{
  "d_expert": 64,
  "balance_bias": false,
  "init_std_router": 0.0127,
  "norm": "rmsnorm",
  "norm_eps": 1e-05,
  "tie_embeddings": false,
  "beta2": 0.95,
  "batch_tokens": 65536,
  "seq_len": 256
}
Below are experts of layer 4 (counted from 0) of a mixture-of-experts language model. Rows are named router (the router's row for the expert) and show model dimensions 128-159. Each number is 128 + 32 x the weight over its row's rms, rounded and kept within 0 to 255. Numbers have three digits each.
After each expert's rows: "mostly gets" lists some tokens that are sent to it at least half of the time. This comes from a sample of Wikipedia text that the model never trained on.

# expert 14
router:209133171082041143163176105127136068112149091094060121128137131098131100089084129181093148109187
mostly gets: " Mc", " tick", " Ma", " Smith", " Bo", " Williams"

# expert 54
router:105141103115167151140085131138129163204144118107161136103163136122163101079139116109150078183202
mostly gets: " Pakistan", "han", " Raj", "ff", "van", "ana"

# expert 72
router:092125151054100111175101113148129099128098105156060138115088120151162119112150090139102140122128
mostly gets: " —;", "'\n", " :", "',", " vs", " de"

# expert 77
router:115066139131114149113152164049110098095140153115162167138119148155078082044093103138157118093159
mostly gets: " •", " %", "See", " Succeeded", " Total", " Website"

# expert 16
router:151100111130110163130139120169198172130076131161144151154081143086123225160065115087150128148159
mostly gets: " life", " area", " age", " building", " music", "ation"

# expert 10
router:192131150133110146120130074196160091156156174153108093178193149106197102101129166153130104086114
mostly gets: " San", " T", " C", " Gu", " Mar", " Ben"

# expert 1
router:086126193150124179137112084149148098072126134126139160068156154091154130145186096165103127156158
mostly gets: " Democratic", " Party", " political", " Republican", " social", " Labour"

# expert 3
router:135140115135069085143119108164174100118118105153115086082118147160129171149128136115061150104106
mostly gets: " also", "\")", " =\n\n", " |\n", "),", ")"

# expert 107
router:151165203151097103123167142163074164136090116066145149115084127131151158142159134117157114143104
mostly gets: "000", " million", "00", "500", " JPL", "600"

# expert 92
router:202182094174197119146181165146076161118090099129147154107123120109119119092182138113167124101115
mostly gets: "\"", "/a", " Species", " Mike", " Michael", " Joe"

# expert 60
router:164154113187129116122145173131081139132148046179116117113168118139133106101138119148123135111162
mostly gets: " John", " James", " William", "ley", " Thomas", "ville"

# expert 17
router:053113122140064100137136119130134098159152145142106074162042108148136157128098070112133143127139
mostly gets: " |\n", ".\n\n", ")\n", "\n\n", ".\n", "\n"

# expert 31
router:097123161128085139098104100206067107120115084122092108135129102127151090146062121121134126131143
mostly gets: "berg", " Germany", " Mold", "ić", " Pakistan", " Italy"

# expert 123
router:144119083111139103143149185128092130147169110112128138100138125175100144185175152098147120155155
mostly gets: " May", " Han", " Ham", " Bur", "am", " William"

# expert 61
router:081110134062157105144102155165097119119154131147100125199145113159137103117150125110131115101180
mostly gets: " —;", " −", "',", "−", " CRO", " —"

# expert 0
router:044157179075110137091147120100129135130169131173146185106087106121119090144131131095145170108112
mostly gets: " •", "″W", " County", "″N", " municipality", " sq"

# expert 4
router:152109135129113123147108122089150134109141138155106124127131152150130103179142115091101168140157
mostly gets: " Phylum", "202", " #", "188", " *", " $"

# expert 6
router:132048159152098133125176123098100123110090101117088103132134128107109096163148136110196120102093
mostly gets: "–", "/", " in", "In", " at", " by"

# expert 100
router:052145131135150100137142104151109179138105104105127095077078149130176130144164154107124158113099
mostly gets: "ous", "ely", "ration", "ants", "ial", "ians"

# expert 15
router:118104161174108135124134095108109075073104118130148154086140143118130134089204136198122170126127
mostly gets: " won", " government", " election", " Democratic", " elected", " Council"

# expert 42
router:099134108128133142123124086138090111167152098078100180134120161142145115086101147065140141090140
mostly gets: " '", "The", "This", "?", " the", " My"

# expert 47
router:164053076097090116130145079133158098120108078146135155135050099121082165092119141135142108118098
mostly gets: " information", " %", " Championships", " ·", " Votes", " JPL"

# expert 80
router:188157155100102168169180125100136057125155138038107117143196118136167152127059101173121165097182
mostly gets: " sp", " w", " r", " pl", " sl", "|---|---|---|---|\n"

# expert 116
router:152104083153143131148134134150114127130160195126116091154148116108100106125083095150110161188116
mostly gets: " tick", " non", " plant", "\\", " gen", " ab"

# expert 20
router:147062137137135169142112117139130167130138075101130094162057144201142136141134150112174133101126
mostly gets: " |\n", ".\n\n", "\n", ")\n", "\n\n", ".\n"

# expert 90
router:085127090131135120140124141056118093085188124106131128160145143169050136068167088142130123096164
mostly gets: " ·", " •", " =", " %", " ±%", " Date"

# expert 44
router:189098146096133128164152052112151119152108090151103147115085123160099168123085128169145094076142
mostly gets: " years", " year", " series", " film", " team", " work"

# expert 58
router:148099156109110137140171065088091068136083118078124120119164135143119102103113164165166054076123
mostly gets: " received", " Award", " won", " awarded", " Awards", " Medal"

# expert 29
router:066093097098146073106102097141112109124114065153149107155181134115135152151140163184086138195093
mostly gets: " known", " but", " well", " more", "ized", " However"

# expert 126
router:159115179126148109144148143112134071196143142063132138171121148106100131067132117120062157061173
mostly gets: " album", " film", " video", " television", " episode", " released"

# expert 56
router:074108140162106136094092108113155149138152177094138093162129138131168103112123128097154116148122
mostly gets: " English", " Old", " historical", " German", " South", " Catholic"

# expert 104
router:160137115147104144125171148125064141141205109115125143132123154120146142078119116099130142084167
mostly gets: " King", " Star", "head", " Miss", "back", " Order"

# expert 13
router:158189099132112130108148146140119164095123159136118160141111084137128138130108112142059058148094
mostly gets: " when", " if", " \\", " When", " because", "{"

# expert 5
router:115124130125110107143117108088111091054121138055139161068117116137120110156201114122115172129137
mostly gets: "23", "24", "22", "18", "13", "37"

# expert 89
router:115118133158197145109088112136120128170146136128143100168106148096144100068122104096166094150148
mostly gets: " Juan", "é", "he", "ele", "eph", "ē"

# expert 39
router:146161135138042114148153156135119157088096141169111100118118168115109167163128153099064123099120
mostly gets: " including", " by", "\",", " as", " As", " include"

# expert 105
router:108143170086055181136157114125128134139106182137084127095134116155115157127106128093133131147197
mostly gets: "Scientific", "Personal", " Also", "|", " Occupation"

# expert 35
router:091146130094122109056117161126093148138129130139099135104074154083161168150151134092087147152093
mostly gets: "000", "′", " sq", " ·", "00", "500"

# expert 9
router:112138139148175085110108108113074130062155155179192209143102129137085122079106106117125111086090
mostly gets: " one", "%", " $", " three", "°N", " four"

# expert 70
router:110073135089112161130164137097129126167139155077129161155163086124130138135081123097078103086106
mostly gets: " which", " while", " where", " but", " and", " although"

# expert 87
router:121062153125128181167131134132137114098159126119067157121164095097183218126081113139125145177190
mostly gets: " US", " States", " England", " America", " Germany", " Canada"

# expert 122
router:152123139143177152113119214141109092166109100111147096126197124118120144124161118115139123159101
mostly gets: "ept", "arm", "anc", "let", " iron", "erv"

# expert 76
router:157148140161129135120144140162128157101136171089112124080079127090069123145147079109103143122087
mostly gets: "′", "O", "^{", "_{", " FM", "MA"

# expert 57
router:094090097093116149103078181124151129133113137070096123125000140142164131144141182102161191171113
mostly gets: "200", "201", "202", "197", "198", "196"

# expert 41
router:136097146122146127134125116107087174124163133161112117113113089114079131111162162181152104113123
mostly gets: "°W", " —;", " Released", " JPL", " died", " FW"

# expert 78
router:113027119170148132066144110132155097154103117156125144071061098136102134125114131123186069092099
mostly gets: " University", " League", " team", " government", " Party", " District"

# expert 55
router:138198133152054143127099136129123130143151170067174122191126093112100075118168137081146139114103
mostly gets: " well", "ical", " father", " General", "ium", " Council"

# expert 23
router:097177123089144123146095164086081144145106046118131082107144143125090104183148119134120142054107
mostly gets: "″N", "/h", " or", "-f", " ×", " among"

# expert 75
router:133098135120157119129076110143154141128170137174125104172117119147144077151170163161161079116128
mostly gets: " Al", "ă", " El", "ó", "í", "á"

# expert 102
router:154104131149134122106114130135099114169160190101071111153128095165176083129075110105106126126087
mostly gets: " de", " Gu", " Mc", " Th", " et", " v"

# expert 125
router:174139096158109099083159109160142142107123146119088078139118120168148153135146103171133140146179
mostly gets: " for", " with", " without", " on", " while", " during"

# expert 51
router:080157095085131090119125122131186092148126138142077092124081118117166155162108155103106100153162
mostly gets: ".\n", ").", ".\n\n", "\".", "\",", ".\""

# expert 62
router:131110168143138158161119080054140167097133113061117122164145120105193130150073063125127141157114
mostly gets: " con", " English", " In", " pre", " anti", " ep"

# expert 120
router:130134161121085143118121170139103107098143046167127113136158157066157133114071159180095125156157
mostly gets: " Mc", " P", " K", " Sch", " T", " Scott"

# expert 46
router:183128168087137200157148047111139154126099141133115128089143123140063131148073098109154107156092
mostly gets: " University", " school", " School", " College", " Institute", " education"

# expert 40
router:097129163165079166149112102115153169086198143124122122102068111092193175169140115099124118191110
mostly gets: " II", " century", "54", " I", "24", "26"

# expert 12
router:067168149123141110200127128143104124109101120143153108134124137105116117157122137140140139189145
mostly gets: " Thomas", " John", " Henry", " Peter", " Chris", "ić"

# expert 43
router:114173068176128138125128114122089143138165108118115116103134125103151140080085124152150118104139
mostly gets: " John", " William", " James", " Paul", " George", " Thomas"

# expert 73
router:144094125105195178138078146107060150160128135086142089162108124176105136161132121151115167110101
mostly gets: "′", "″N", " my", "°N", " Running", " lb"

# expert 48
router:132142156106099127100119122126166118087160162108127158097200134126090132104089105135147113156114
mostly gets: "-b", "(s", "(", "-s", "-m", "{"

# expert 115
router:174123140110116169173132165077170121094160126068134140114194128115104142114113154159088161116113
mostly gets: " U", " I", "=", " Synonyms", " J", "   "

# expert 101
router:093134127179152107191145180115098162117158111117151103150116154134127159195161108136137139115132
mostly gets: "}", " mm", "ence", "ment", "ality", "oid"

# expert 21
router:115097120147133137130137116143129207144032171121137113082101091085168190143134104231108091107107
mostly gets: " made", " took", " wrote", " said", " received", " considered"

# expert 114
router:099083146142120152159143081112149080110142146175135131136127145094134056135128140121111162143153
mostly gets: " UTC", " DF", " Goals", " MF", " CS", " Ž"

# expert 127
router:051092172145100114164146089145081168107149133111108125122071123087154193156144116061162113179121
mostly gets: " century", " April", " March", " January", " February", "–present"

# expert 2
router:135096070102118091115133102118096067149064106116136164129177167170149172134124110142081090140143
mostly gets: " was", " is", " be", " are", " were", " been"

# expert 124
router:133176140116108104082079170115201101166150121137115134124121118116122136161134149133122164140102
mostly gets: " mi", " g", " m", " f", " km", " un"

# expert 64
router:113107159121136115145065130125088161095150129121157165161163132117136126130169154147128130129178
mostly gets: "°N", " −", " Votes", " ±", " +", "−"

# expert 93
router:155158084118098198129122205163185167148161101129137177162144110116187055093130137089128161140138
mostly gets: " own", "ess", "See", "ust", " Hard", " present"

# expert 112
router:082131119134137200102127078144129084157132138077119120093116140184126122130100114172149085134101
mostly gets: "'s", " Chinese", " United", " Soviet", "American", " Royal"

# expert 19
router:158188142184171138184156178152113111159114153064152141078151111139175074131175138077105129115130
mostly gets: ".S", "/a", " Tak", "apo", " Kap", " Kat"

# expert 117
router:116135091130199179110116116123167153135106142112139143157145108091132146125151170184093131139147
mostly gets: "In", " during", " In", " in", " before", " After"

# expert 118
router:116099167111143062144117106177182113077120141171069140150098114149135147087164161140114121163154
mostly gets: " home", " born", " died", " married", " public", " death"

# expert 66
router:123129123132152105098082129122136147162116147120143138124085124097091174166126133065120122126137
mostly gets: " when", " became", " now", " until", " so", " before"

# expert 106
router:209171091102137118139158101131132111105132146076126123130133109126114168171162095139094141163106
mostly gets: " .", " pl", " sl", " MPC", " bl", " tr"

# expert 88
router:161179148156124135079167197054150189125123138108114088124080118131132149143127202079149098130114
mostly gets: ").", " after", " since", " ;", " Website", "\"."

# expert 33
router:115117169157106079119127126086090117087159175144148175111155145114134107152157122135123129141128
mostly gets: "−", " Jewish", " Syrian", " African", " Black", "the"

# expert 82
router:098110125067149107142158171126109100106113151125137104146064144155088056093150153135122078116087
mostly gets: "\n\n", "===\n\n", "{", "===", "====", " ===\n\n"

# expert 34
router:103104155048105095166163102096143135109088120096098117118065145173130038121124151109074127150092
mostly gets: " ", "'\n", "191", "196", "192", "198"

# expert 99
router:139155102150132124052108106083166068131125124141136111123151155126145188119102171092117162142137
mostly gets: " sq", " built", " located", " listed", " designed", " Historic"